Weights of a small mixture-of-experts language model, trained from scratch on English Wikipedia: 6413 steps.
Below are experts of layer 9 (counted from 0) of a mixture-of-experts language model. Rows are named router (the router's row for the expert), up (a neuron's input weights, with its number), down (a neuron's output weights, with its number) and show model dimensions 0-95. Each number is 128 + 24 x the weight over its row's rms, rounded and kept within 0 to 255. Numbers have three digits each.
After each expert's rows: "raises" lists some tokens whose logits its average output raises strongly, later layers aside; "gets" lists some tokens that make up at least twice as much of what it gets as of all text. This comes from a sample of Wikipedia text that the model never trained on. Tokens count by the router's weight.

# expert 2
router:132161117108148131122119102136151112154093121097117172127146122164187142124134143083135163105123161127133145088120129143109118124145122158134135119125143131102132144120103142125118110148139129128101147081147146116125114139126117185123132116131116128116147157103129143127126148196153152141
up0:131166159116167166146125133086113141138167154112140110100113113139141134148141133129136140118146101126135128141122159095138093087134152157132052109100138094133120194137124154115138097102147114115134124166125145149118105131134097145129135070122121173124124117144180127138167128115122152168
down0:169114119064147121100145139119114156154126152141141115149152155091110137108102157111154180112122168112166151105129170147108157079094122104111111146177125140111083161112107152125145133110118126144173177107110117152174137115123099142127108115119137106133137144178123156179120137128162164157
up1:155129132160150153148132160135149106094158123119111134125092176124115111175132110132116151132177116120104109128156104134112130123127157149118129118107150109120133108132152130117130128106175108117163155132106133108095162092139102123190148114094141071092155137101194095101122129137118143124
down1:175154126109123173122092116125096163146137156117109112127127094148150094107115098149145179117125127135106109112116121138056106128171110136112107124100094142145125113094161127113126082162104093115163138171116103171151097123143110128094150146141154150143117116157123073131141121147094152104
up2:132154093079100152143123070149194129162083137115123124145066120090191144141172157116117074110140144094121128123138148133151118132100120147155152116084170160118135158126139099155093107142087137134150152138118117124086148148114102110135129116152107146160136145115138169116133141121081112145
down2:100142104103081143110108135135142121200123113128097122124153135114149147120139121186119086095117132147115196090098134157098114117130151147120118149122129145135106095115164113112142136144167119114155108113116121132127082114174164086138141175150131110090150146123141116095120163068107144130
up3:113173155140154106133195142150071142152164127158181122146147149099127115152136132104126121152163148139144140136125154175137138125162084103125134120107112155153139114116099107147167191091138154126142102134118124105163104111136119135162148143129101131143108118190132109121111105132133092148
down3:092096139125127169103099113118111123134137132095142123149125163148154075125172110145138101107111170132130174166117081161147138110100079142118175142151156166101128123154109117142121102136135114193103095113150138134164129116145132165121098128122129101136144138124111077156141100141132093136
up4:150131112081106168076135072161139116135115062120063135121052125128146123142145125143110138122091157125152114154093121137167128148075129076139129115108166169138129088151105149133139121141111094156162158128165112110090089133130102080123102135115119118153140132096121161120144099110119072163
down4:138105113116074144104141105127141126078111133180100138119138122094086157145143162122117103107130176118110152083111129169131132101138159098118156150115125147141108124117142122101118141128144128137141173107139087107093126122168119127088138116125146098104138171109097125101134141105102110131
up5:124167127159168134098149119113157083173148116112145135103145117091109178125132097128128119122176099151113117129154113119135075120101120129128128167096091126146094112172166145147152157168127134139164113075106086118130132106152102094151119104151120149181130140127203115109139106124124134153
down5:094120077118142149154198124113176130152160117151129137120136084163094144117101130136127169147119134084127110119117117111117127105140097145141128130116122136151141177124137161108125140136107125082153119144142106141138131151111124147153119171163139127082106146122099147150103163126139136171
raises: " Kong", "law", "ult"
gets: " m", " km", " t", " mi", " ft", "k"

# expert 21
router:136142124107119114144113128119113143144153119106109093154116153140095146095116126104138146126140142101154172105132163124158080147128119107158115180092112098140180137093153145110132160130139169128159083142134108137149151113107165138138110164116168098109150093170130146145119136121153134132
up0:113119145142116132114172131125103142140112113143111118102151144130098159121138102131086132145127130141156127133145099113157114057157178162117148145142149103137102097099159158111130111120161153133147095120102123133158095114121132132132127117149162109117099097116131117080124105153123075138
down0:109136103131129106137126131115132102131135107161093162124120116128162085124157115154136081104122175150127118162114175105141123114132111141143120126093186123145145094130155109111119090153088157094115152106144138160079138143143139119155177114122133126134108128116137139122143112085139146169
up1:147109096159138122105164157119105104147115142142152167113123124102185168118105160114137142160165131123067142098093127122156108151110165148119158094133165135116130173130112142144123135080117143120103142116138152073121136064124125145085119122125117152118204138144147112125118145122161129114
down1:098096119165145114146146101085106133108138143129106134126151115128132160108169126143125147118127135103113098117116113139185147123128118097105108118077107160124095106143106123115063116175155163169118137118111143126160100118090139103153111146120136117157139099102129142134121103116134141138
up2:091129125167146129127123112129110129115153123154122126135138094181142144128145148121154158120127093142125109117135155136113129115174131163130143137131120177166095146122118126098093132117128146161120120184112121128149125137173150133132135112145097091148132075130095119149105122128104129108
down2:120115125125103130108133114134104110144131110157140090112154156109126094114123105093132150085112143042107172112115129168129104128145140127130151128152124169106117136172148133164122115157160135108111184116100127125120156109115080158150157106151147091151121149159166062108133140136147179139
up3:121112132149136112135134114120109100136118116111098112094093134109128123114156160128159169121101040144139131161097108124100115164162111097145151100125122168144134110096130134133136136131116092143140146109132150125146136153143166143147145091145088121146136113145098102152148130146127152096
down3:099129073128158161095124148116124059095124132161140077112162130111148143090149125147092158109182145137084146136110119154127149127178175156108115092165153136103114138110148091107115145125174134130132153125133122141080153111151063163143128135147111086158095124096148085103115117131121107157
up4:183130099109143127169117168156139119150122070134172107117106122122122084125163163116118098122106175120121120126148181129152133124158126156130111095115154162101110105135124129142130061083154125126126102096115116114100140151106129103164115192138130122107143144109166141130130102132140165169
down4:129148150124101128111124114123074149132124151063099144144111148143080129132099136119134206129112113116160112121090144132141092092155163087112113189130166097111166110116153126118125119089145170146121126115123188102139100136174145136122129111133131128170127095166116149116123153143142118129
up5:106135117137107059077118182142113140138149125172124200140186115142121093092136153089094121112150081154101113141129124125125162161150118155133116146120100151143134082074109138120098136114122148109078104099098107124122089122145126119155138140109117114137137102144145137136089109121160091175
down5:112137155144124113125158091103149104119130110137140139094121112133100115147197152108140089108136086113129145141093106130143108138128153113148104135122109152160159113154150122145175104109144118133145167156149126081115143172067135110149155049107145135138118114096131113078137124094177113143
raises: " the", " response", " ", " parallel", " collaboration", " exchange"
gets: " in", " on", " In", "In", " after", " during"

# expert 4
router:115116138159143117130165121123117140111120171160113123162132129098089176115130144102087101122127113121125131108157093102134136104158150105146140110092138133113143142130108117103142119156114142113120137129147123133124094175126111191168113145102149109085140155147120149116147137137093130071
up0:173071092114141082165152169092127130107128126112144137103128152141165104128115142123132125110134102143121134130124123130101148152091147143111127092117093157110131131152086138124119115108110111155102142099094130118155133124116132129145075118070184127185121141110129162138122129102151154150
down0:136097139154151163121080159118142138139128089165155116121075123150128114135085112147126122166135154162133104157121123119098120127151122146150158155104080155135121132136147104146147124117110105128148142185155173140151186122111080108140113102140129117121177110094103139103141123145117109101
up1:173152153126097112127112110157138135102152140138131138108137053151139131144170147109091133132086160196125125154123101151109156089135176141118126106089132135095160148149103130130145097127121132082105115103098201174132142116094115134156147155126085136149155115117105078151090147128108138102
down1:147137100145095098101139126118100132101109115128122098099097096187186098129109145127153179115094139111128149110153129150074155137137098136127111120129129092112076111084101119126115141138167154108085131128140197159124146132124154147117095127119123113119109128108132141171116090102129141142
up2:114147102139125130161135132105152116122139147138170142100138116108143157164163127138124112178094102133062133113177133127077160140159143132121112136103078150127142128148088138134121134134119111118091150128133163118087111124113112130126138122121136160107138132122107142107125108128157148112
down2:135108112148098136075110147108131154125138112109120137071122136143158146120088098100082155168139145105148077181105106121131172122122097156147145132138122111143160151127094155132191134122174137093144119146114180157132167141154097098141096113155093142137157105092090139111179135094122111119
up3:134143134192108145089117123167116159094134114093144086140064125106158152094142173128128135105176104115131148117127150122135149117143097162107121143099079159160125126153121126106133115135107108114110146089104134124100123104162150126107119138144142135146125132146163128134122098147122103139
down3:128127157111151094134129141114114117079091099134110112154144115150079104137122117179150139150106149152107138137064150126139103134125114148127139094110167151128184113163134155157138170131146147156131139092148127129111101102102107104100166147110139143139081133132094120147153150066124103108
up4:110076187164125154145124066162101116119116120176166080166129122134125127132140121125125123146076156147138144158121088094106136144129099098092138138092124113108124110123134127138112155096120142160113109141124166134106147133100153113123142113121116145118098120130159148162123123116150102147
down4:086162131164124095137134105148195150102085168076149114132136099085110109139172149147140135075099151132091144069106142135136108065106138108139156122140136098089075154125174121122144112137122175114131128130142109097138128125089157134125122174135171187141107124125124138142124149132121104142
up5:068137147135124089162112130152090145131142070111137105135123105144115121149149144129114140115138145132149101155141113120096125105109114128135102163141096122108159146155134119133144125086143132145106098172150135146187136118112119082104146154134138108114140134140141081146099157089102132132
down5:142101135137068099153093144156117126108142122116127153120131111119112144131110137134179129144141139120128090123100120108055143142099116183118133106146140099156106116124158088163079082120126102138144101096128109124107174107156156099101139120119148111113155166127129185131108108115148169153
raises: " Trophy", "ool", " Award"
gets: "0", "5", "7", "8", "6", "3"

# expert 17
router:166131140100111109153171156083122093154115083134154099154150160133133121150088127127101125131172139161090176105135102116114134117122154099111140116114126100127171127120155118132153148134144135126124116127135133107128132106073130147163115120171099175086121133111122115120093119146132094147
up0:049126132158124075111167130152150139133121131106159132110092113087191128131141125137142131142126117134108106131156092150123137107095130122100108132115126133139138150146084076124136109099134157168135082143137129081095128091198103150115170102136135106127121129096133087146104120128137116110
down0:094109141118158135125126141156129107134162150173123131139125090141133090100132133154137130084185125162109119123110127099132143122129124144139133098148155101120176132148126157143155120157125093118140108146132138133117106128130071162143068149104143110119088167133151157143153117107155095147
up1:140131090126111155142117118158149140130143146079100101132114148133166134186143146126147156108111184107120132133090121089112144170171143177142149188141118107134075113125131090132144130170127149119131100127125172137100151128126153139105168162145132120107137121153120139099163086131115131140
down1:136110136107171107148138087114101127113149168082089123140142130115153079136157109105149086144137104119151114121139085136161140094116154099119131098086130129160158071111124095141142139125155142131156082145085120120117112163128162143154100129117116096095115122152146156114125129138100122165
up2:141124139133110128151142106116168123114117098135136116128088116141136178166170166145147137151189120088151156103131120134116134138153118124116109156131119135164120128120124155116125116134119167123118125132134156134122102112162144184136144127134103117175128147130107126115132089133141103112
down2:106119115088144124152085133134136105111134143104105110112137186145091137095135122139131139122148138121123156113129115091101167154152093115157109092108109144161097122136154137144098136156122143130148112150141132110120136153151143129138144124101135134123133135166129146145061129122173135144
up3:124153103100103130100130153177135143114170128163132106104160106102125103152086171149154097167194168118122104125183117114180154109064114119183114085159109163133160158094133108192131103122139109100083103101133158090160112165150107136127185129124145094129112148119125117129158135128115085112
down3:125092129160136106111153113133113170113142145131073145092136139127110116137103141116141116162126184133129108127149117140112160129141090142120127148133103114146094129153108112162118097133132135150142110114151157081167161110140114128133181103135143162120155131106114129143158168176125106131
up4:137139129129108133136129167142118154112118148098128068139107126111163150099105158138115132101153171099129132156099156101133133136195101117140102132139142094187184129116139112105145094097133135139133160144063125128114134173129106140159139129179119167168131125128146157160151152113127127151
down4:121112144123117152140122132127107091175144156135144105139149134141135114106123109160149164074137113090109119111117153128128126134123110127131092144125161127137141146142163138135158158108124099077124117173083138127110113156128109082108069174123102071115118116130144169096116150118103151140
up5:094100142120104107137113134095116097058144130140129148125141144144085065098152093101177108137147096141116104160086107128090110146083102098119098186147104129130113128144131125136100105120095107123095159161101101107150128099143092134120137110144124138116165103110100073152117130128103135115
down5:156106098107137116092144129128103182117121130118102149127112136121143155143155115092134148119139127136148133144121112134166140097139131154092132109104115104121116153135093109093127150108122134125127131179117141126110103097116176114127116119104177116143136072136121110158108116130181116106
raises: "7", "6", "8", "5", "9", "4"
gets: "9", "0", "1", "8", "%", "7"

# expert 27
router:117138129122115122121116096137159090131141139086149121139070146111112101136098138175129164149075140105164158098136155125094111121148101134148101160135105072138130103089134092150151125147136107099123117122092124101101080159141158138086135118097088126147129128151126146165138092138145137159
up0:132137083151146099138075148150138142116075108126101132106138121132168109120172136096125158116122067132134112144120103155169164128110143117120152143133111110087139156088116105100131109132137134126124102190105162168151114117162109105128121142160134122131130140087159104154124099163149106094
down0:132122109131120107095130145147105157109158140105118098158102115130099149132096127137118139108097124120129167115168122162119119165163105158098133098146119100104131134112109120162108166088174133126088129109161105103114165151129127120118142117083111084127192137112121101126098134131108166107
up1:117141127049186133133168122146168108165140168119151121158124110115117133098120139136076113141120141136097129108139166127133134125134098134132105178125149113127114113151123125165124094112151115144101146119122132118128164149075138129083112149112077129162131117146101127216134091114111130159
down1:172153122146115110118139156124161124138081102141136144118138144111112135169157105109141115129115151139122095105134103161117163076106158121137148131133142126133132137147139131078152119116139164142132158126135122161143183095107147137160159115164159124088117146105126108090137094147153167153
up2:134105087119147095126180100110117134148142162098158119139099174123114124102089127129110118157105157132098125103124147115118122093138105117113161140105129127132110127146165135108153172075172107152101153106134139118129133119146136169134144102106126120180214125123111081164136108109147140134
down2:109146105134124109111128111091143158137086136152161120099204130107161118139142148095094104118130144142168114137172167095117124121081117131158089112127076171122128146097110121098114143145161139134116121121135118119095182144102116134155175136161132123126146129151137107143148125117113139127
up3:135063158069111097123127130091100141128138110124115081135104118099123071084127137169128126106166103158109095151146155107150143102096119145135063137107117142133148144107154114112119093083143112141131135166116125105111134110155142102127122096177076130136143121126115090145163109078175114114
down3:127149138112161140146119167134143119162116115125106137152128127100094136168135144143132157140157153155147137124116124163139137156118109159136124117119113084114090122149136129128150121138155105132155087132121140124154188084125141160121144138172127125152158119096132142163131068093139117120
up4:071129162135122158139109081141089139126162128122135093122092152094102106148114088122151142112134117146118091126123151141123148132137186091112153150125131130116088086126134096072141074079156103120177138147155115083129104095105138136181171107148106129092172156131135125165127127104112130141
down4:113156158131094105159142115103136156141139084140111118131172118131121111088118126143145145139125118144114095129122148102121177123114074124124126157179132119130126111122104099098104107129136088152162142154125176149118090193097126161135067096137153119143118150129118202073162100128153117130
up5:114136140157120149126124147092118135118122164132079113083135143103111151117157098166101133119127091147141111164144121150105115114192104119103096090121157108132135144141141151118143109119123152085125124117143106160135094102126118094119144160174128124132078143148131100105103155127166117133
down5:125132163067110122105123119107131108168102097137128141093160140130097136109086092114119110133163126129108166107113132137130168168106155147184104143161161139134128128152160117157136120105179159129130149152129145126156130172121080093130116128152146141139125106175168162118112124116106143112
raises: "A", "\n", "Be", "Ad", "Ch", "E"
gets: "\n", "==", " ==", "===", " |", " ==="

# expert 24
router:097105121103112128142135117102103184132160108135127082087156105135176130173127091161117173115179074100152119121153162138148136137135138151122114099122164131085130152144093092113143100115144108153140117154123130132131091121110165108108088132163136138143099116136131148156112124129136162109
up0:113145114098126143118129132109154083141094159134119097125128142112166129100102159126116143129128102134133112146153087099098110109099123123106144110144101137167140150098106086121144159142075116126127134163167142119122138103121155120134155137167128166170117120163102110109117131110134071109
down0:118132159165123134155159146125140097135146103098115132090127150159144089115153120119083121150078118138141107139119125074152188139155144108118101116127119121128133114109153137147140131121171159177125147129135103193107124139103107119113068114172166129099117149147135118135114124149154181125
up1:144113115141132141151155129086138134183180134110113140097130130138128131124131132132122130119144117142099133145142165134197091104154119116126140117144143152100112171162120098099171100118147073129162113102160102123099142136130123137146124090153124170173114098126092110153142109137164117103
down1:156138160124115101135107108154113127168140091118116114142097119168136122111138151144107135152101135121144140113134127126090120140180114158100128109151111126140129142137155129126103075151092172089114129109120173122135136111113152172164154111113124134157160108166138133128115106109131150106
up2:118082124158113125138118105104147109120152140095106124148114100124101139133115137170110116121124095139139115152089137115110096171138124075183100077133157097149138096145133141139124111084132139149132105179096123154112168135132174139141133132136153105108171122160083084108145104116161098111
down2:125172145139144150125141098116130142122116100100125098124116134106113099105151144162102105135100183157107106139090183108115153150100121092098109109126112149113086076133135134127108151150125148168102168119084179109090136133146075113095136124102134107131102143110121131146104119099125177101
up3:125151103097112139120149143148124115138125088102080088136137145159126150145144138136125107145135108184106141177111143129121140148140148076194096113135153151132154092133131113133122141143137162144091119139144127114157089159130124130141135125120086110113167138096112123110156093104130100159
down3:096153152161146172147126110117144161135142143128130115082089132107130062142133138124143144110121165164119090130142131121125150139142134108094117103150087118110124122122106120098121158132157126162131140156129115133138129109124102157089116145113158078116093131165142137094119102115127164117
up4:103178123093153145125097120129100122130161124172100128143134135143129099174121110079143140108141144134137083123107126121135112098114129120135147145155134176101154131158128151105122095083122108087159097133170109168123154100100128147153149152133084116072100142167089125124151175132129088109
down4:147125128096086108119148123141154107114153130077113160102118153157149140128143135139120100127109116123139162173086133097141152195119131135130129141128128144132142113155117169103150154133114140141071154154144137141120147107132125145139094124147164141121164150075168123116117148143100146091
up5:082154130161115085141137124133135086156111111118115141146094151121102102135122175141151137098109126084166118149138146157144182101094125127118105141115135140113133108128162133122126117117109185115082056142155108130110125138119107101103146138110122155082142131114141105119125110104123044144
down5:123154111082121143132130109142125121126175153082144131142088147076161146126154165125117126128134118167097137136144100128155129122111114115127127132186134125146136118118137116147062117124117119107165121098146125155161189087124132159061154093128129120154153099157129107156112135102113090135
raises: "\"),", "ished", "://"
gets: "\n", " Total", " Born", " List", "See", " Location"

# expert 7
router:122137112136192093109115149144115126135136116190151161123159121150088151127106137108135107118122133130122101164141155119152152149120123146145115124123171096135146111121094111101091095136158153164107153115151107098111077159163125139158146163145074134108108141135139135136097114099149133146
up0:108129151150128103102150125122130153165117102119139156203110112108118144098117155135118150124192105130095153117117110086126090121119115111090190141137119112092098135120173108147114185121133133132161121129109098118150130155141152121100111139140172154159115096126141165139129150107116106181
down0:169125164121167156132117118123125128155164168112096141121160119146110089127144100136114123127119128103158133092113121123066153117120122121121111090138125130106148107147170120148171124086144139120115112110126133106137157113120152143165099176121180168150136149063119132111142131173126136153
up1:083127096130110117139124128141128138128126096102139094115128126129117112152163182138084135139161114116151159146185144158125073141134101078120081159141164087128116128141119116136139141145124174148087122167148109121137097108127141143097108108165135105185123110129071116180119121130149172121
down1:165096129126131110127110111102130149132142143160115145166145063113141138096113089120167149114125146142141096125090116115133120140134121155127116130144138169160125138139143121144118098098141098098115140134153114130123127129168139148125145163131129137127120112114176142114140097117111135169
up2:179147121102148163152139144155128158189160116120123164132152122113108116130100160113104084152082143176146111106107086139150132122136143117151101101149134181115098118088113099159106109147127110124139150135165127096094136159112140125125145133127102120134107083138120139138147119118143121169
down2:132139152149142097128139103110131086150078136178148111159142120140131155110165109126143129151127121151098141148148160115172110116101130119133125143133162103122138105156092067164113105120164121145107105123134131160150143149147133139126132073094092132133130084114067099158070141119093120122
up3:137124099126122153136131099164159088100152132141121094113124122116115134162122116124083118123153169141153131127149086169106083103175098099137111170108140158114116121146120137144126056128120129128121153168132123110108120109129147100095141118124120122144130122111088130153122132100122109129
down3:164137099125143108150112109138149105130159127144116116136141078117122128145109109154106120125139119119142138105104139087153101116115131138063113113146141129119146135101135117133126110135129096109112144143164121100126130106107152096117111139118119100139122136154153106138124125132120157153
up4:142085112122123115198130123097138127146138127120119095170129095142153143080123104143129133146120118102131109137092071098120109163088153145147121150131148129131179153133140146120126141118145112141099123121115117129119131126103144152186140167102111135134118150144121094093152137137127106169
down4:116128165148099088115158133105122194138130133129101158091130109140144132118118149113109161117112144130101147109144144100097081143126089154119109121151131150102092122111146135163159129157174120185160122096086120140151129141108086100082155091144143128161122094119138124150138135110137130168
up5:160130130123137174141143101121142151138117133131131110154124135146096092155133133079149126144142171147112165118107148136126149117096108139136165110135145112140124131109113131147154133174142107088132193095098132160124113131107139135153116125072106137163134152104107145100126120126118098158
down5:076093152087105133140130139095081140162130103126146165152135164140142156196110113154135121132162113130126109156151128147197121090102105105112102163123140132092181073153103128100154149123162102172154061134135166129117103139117158166139136139136072167107104133124119136088140122121130096139
raises: "\n", " This", " Although", " For", " The", " Some"
gets: ".", ").", "\".", ".\"", " .", ".;"

# expert 1
router:122135116106129157127120112102145141117125126143165129172128134126144132134153128158108113136159125187118087126126122151126118157139159133078130169158131131162117134132186159129157106125125146131146131117132093116114127125159088090146146146151112157136136136163147146163150108117147116146
up0:105103145143192088121100125107137131108104139106106088106106163114141143114129104067093138120111096121135134116163122122150167110128133119148133123135099079112135114127130094096104117123102147140115111121159123133146168134109129102163126110172131166093119095155130133140124110147103136091
down0:143138110134130193147123098135155096139068133107138102115105110160144116123148085119163164123139152093100132141146169122148127127170092123143145112152088139117097164160080127180134134124140108089149150115133154091140111116163126113144139152101137110130070137074116153113140133103142123135
up1:091154143119136114112163073091104142121156104121126141128113108179133141168150123142144153096130149135150124109116141126113149121166152105097140118144148108108119125081134116129085102155129117173087137108169158095140122102141177152106086140112129116155136138107146107188123121105135118147
down1:085110105117123082131157151134124168138104127119077095186110123119132116148089141129112105114106159143161145116093098159181118121168123093117166164125156138091098161136088151080120066129163127143127155165145135172177136115135105120156168148135162138090136136116121112134117142150149096139
up2:120165116114157162110140104124140150128061136169118144131161105136129144167077121146156101121125135117114135123161151114125140110093145129154153119136151128126154071108143149116094121140113106144088141122164157137150171144094106163113111130118114144134104149150146147126098112140132133125
down2:132099115114082120103136144146116179114097145102177185116116145143123127103108099128134141094137122144135153120089138136134127158135094156101150144111155115123118156130107149170115102108100147140122167090147109124132186146146146152141113142137172095110100107136138159123086147110120106103
up3:141151113123079157076149112108146143152132140143104095110100112061099140159144130109101121132144112114140106137182144121143123092119148167171133108135142118116114127111119093099082113190127135121135123125161151150121154181126123161135120118145155122083121116123140110112131143124149118129
down3:143153170148134130157128104122140117112092117128137150097130095154111101125128108149136152150140120080124150132130185086139103149125128103131117126154111069096107110151102111157166164126095126098164128094124124114101076120122075090140139137104069140101087175147081119128138122102151121167
up4:106068150149156083110141128109149136128106106148133106157069094108119171115155119172133114128135127128156122133170117073135162123108130147131116112097099116123112062129099109168078118112172144120137139118119119130215158138110159152163171126108137104124120139147121134109080108106103131109
down4:131137128138112153131083099110115086137119186093107124135138155140106090127107096136219140126138123118123113114137141113118125132159122092139137125126086125171101151154109129150157132132112127088149117120098103117080100113156087137130119149117121105130123142118095119110113144162098132141
up5:132133112117143093108154105092125114119162142119133127108081079113119116115112109177085121122114165139188142126141120126101081118101151125144169132139137143106082179150133103131138109122135114148133114135090132167168158150119183142097107113170135149131147122139088100177167161128121120153
down5:162137093109083134148126162149133106119110128118139102111129125138118112150103142108119126090161104095091176083158139146062129135143085126137089198120129140145119128107135125117087140159143123152095117133085073156137102103150133143099140176131132119122117099156127182100108122120085151103
raises: " Authority", " Conservation", "de", "dy", "per", "We"
gets: "-", "–", "/", "&", "—", "("

# expert 30
router:111147145128115119106141102164094131095088162118160143160151124138151170114169139091137093185113129125128101127117115132109098122118117124117148119146145133087109143125134104140126085129113154162124136100128146116159126117155120135140131169141137172136159137133114101144131120138126120168
up0:133162073147145087088112105146125153107125106142111153125123130094181131130138140136158106132069120152140111154129125156138097128071174174107116141118080125088135157143123100128153128114120115141124101094124138104164138153117111088108172135085126138122148113118099098118127120130135123127
down0:100131142163104144177126150135141115142101060084124101164104111068115097132081153134156158147123100092143119145126157169085116096124151104121112133141124096091109131127124083116135112087173103125131112107142120124117135119141114156091149120154073142133122112092126132151135112105162165152
up1:092141131127135086109096121120088134129150115101111153147085132100129118130136181133154118134098115168125105113107150201095154098148159111148141113092137168136132142108146118150132088181108162137089088152159119077154109155131159164075171144161114144137111163104122101197116169139123115129
down1:141088169115137107145133122184161104167130079123147135136194079115148112096120155113112145166137139138129110099136159134083141123082151090103154150171124148139127104130128111172106117155158143152140121127150138116129121140121124170129153114108152132131132157089124154160134132125088151163
up2:093094134110131133133146123137162132138093140145130119093144098108126120151145123151120098130173119118097150123148148101129117135120154107183045130135110088123145128125103107126117102175125165117125136145176133134136078104134134142142128122151112136104155109109171090130173119139134130078
down2:143145135112118109131158119098099113115105124114129103168171108108131118128166108144133116148118090092133173136142113133140138123133115116144151111123113118121143136113149159141149159136104074129166133122084121148165100104143126103104071131140125137121127097116122158136156118132139105113
up3:194122101143119149124138127108136097127159144143095110098135131110097129145149106137132155148175078123129141186107147125133099081126118197168155092131098154190128127120130131110103118119150097136155117122106155126077155124163134130147111107116121123116167125136133088083132140076133107108
down3:158143099135110105093108167104135103125175123140175130089109093122084153137128125144136175143140117124142106106158145137121152139120143113100094099134108092140114141178139150109155134084133120134145081134143157156109133130088114128096115118127138150116181139109094120111156094122201144112
up4:096103147123112118140119157104129096131109061130133160154137124127125127130151082088144139094113125120118114154165137089119110142156154142109125136121103154102148121173121142150121148134126100168108109164107122105125110056081141096150149150108118138102149143075136110161136139160135131147
down4:106150080136149129106146170142073182180156148081146142115144103109190142133161129080122114088116124128128118141120128103128106126155121130074140156116123123156111125140113157109115142147128121116148155127136089120142114145129135158134149136119160123165144118105101133133173127165129156087
up5:100116111135127145106152098155105120138117126116072084155118120121083120157146113129155090141124114136104098126130101150119076111129088111171159122115095140153123128119121126083080120132091089104165122121120149138143161163117138104186108136175095108126151143160137083107127183122115106111
down5:101131139178115143129124131195144131137099108150150123116165077131150098141092126113108115128110154144137105097113127161168133104109110127116121142141148150099135111107163128067101099090129116173096171153135115118135165153159137119146127132110118139134119163147126120145114126113130154081
raises: "avi", " suicide", "Population", "2", "1", "Career"
gets: " ", "1", "3", "4", " $", " January"

# expert 19
router:120182135092104183125123103151138122125137147107119119144128143131121113139054108140169143144109145152137113129097127135119132108136116119105100148103132102150126150085175157126149161109135129138139141160145080099129125081103145083132118134191136132106136153131133141146165136109102151132
up0:129123105165142146144156156110140167126146133115087124126114111117140121130143142156126142151118102111127145158138129105142158131133131117135153063101104142083135098131105100090177156153156107125152138095113154160064097126090136108093097150100123107133119119103142163121135115144103114150
down0:108110179138065126104127147167169099124121121139129080110150085134104142154135089123193105145076193136097147083145138101142131139124120112152125136187134140143165113132128136173125134104157095166096116116109156081151113137134100156115164107178170107148117126166132145123154172089148144136
up1:145117140117116161104170126134134113108121160120164073119067136121120176128162136135098149138146141112147135105141110096135132102122103109179126092123134156109140117146127124143143118138067129129150115071194171098133119154136098130137088090133085107213099106128130128155140139083126121116
down1:107099115127179120094128145128115127145112116160164121118151116121145119125115114100122063138110159166081162120177127101168160141142156077118103134099137156103144165160107143107119135167152135133083141190135176101137146109121082112130114140101111074116139131126138110138127142118099135101
up2:175148098142125141100136137108164059134153165124124146143087134078114153074158125163136130152156096135095128104131111122130130103131086164152110107108140133104107153119167114092124145118098137113150128122141118149099092150136061150101137122119104107166137085120154140093132120132121138136
down2:100124150138137097120116126090109142093132129141091122144189115134159095143115134122124124141097154120130130124141125132125104122086132118102116125096110160110113117147126166170117093114167167154113088159096131090139146146173086142131124154131085132115111113108137121123152141111101128137
up3:123133146123132145140169137125163125152125120093107146116138122100104192129151128139134156137146089133127096143113131109144098067184120152113092091151111133134141080152143107109107105129167162139187134087110125138098128147113093124112116145154072145156133135112132161130159112115140116129
down3:139164127169123122169128099146149123108110101115111108111182118140102115154133085105168123123115175141163152127140141128111155135141104100165123154173143121129158146108123151153098131091157105159105106101119134106135116128162101131122141138132132113151105167157114122140132132081145152111
up4:076129127145120112101094175136172150139109122144108116110166105153122148144117111120110118135146105099182075157140149111163104103135143164120129136100091122105172130161116100092145117161122149155110084146137107161124055158138156106175118108124144110119107105115124132116084119138124127134
down4:156180154107117153162146136136142123120144148125123134136060102084130135124151128128165135142099179142108089114092140034123119140103152142138151127140134137181097132115116131125129116179116120122172167139112148129164164125149134147102146141138141139145128122102135122147126136154109126150
up5:083094168134143146147132112135149155094111117139138070149161108156156092157131154145121159145127170143165117137141112141137089101119114117149100160123100169139135108095114121178113171106088138169088102178114148104123114132084118126090173130134141132198133150162125133165137112139128139133
down5:143109153153147129105152122142133122106107144124126136125117119100118141094143103112133124135141146149119171132112159067146131135141137124130137134134130106116092127106148126113166132150158130112151127160121138158151131137127094157117129140146120129114127116110135121148125128123104144147
raises: "One", "Some", "Dr", "The", "Life", "Bl"
gets: " \"", "\n", "==", "=", "===", " '"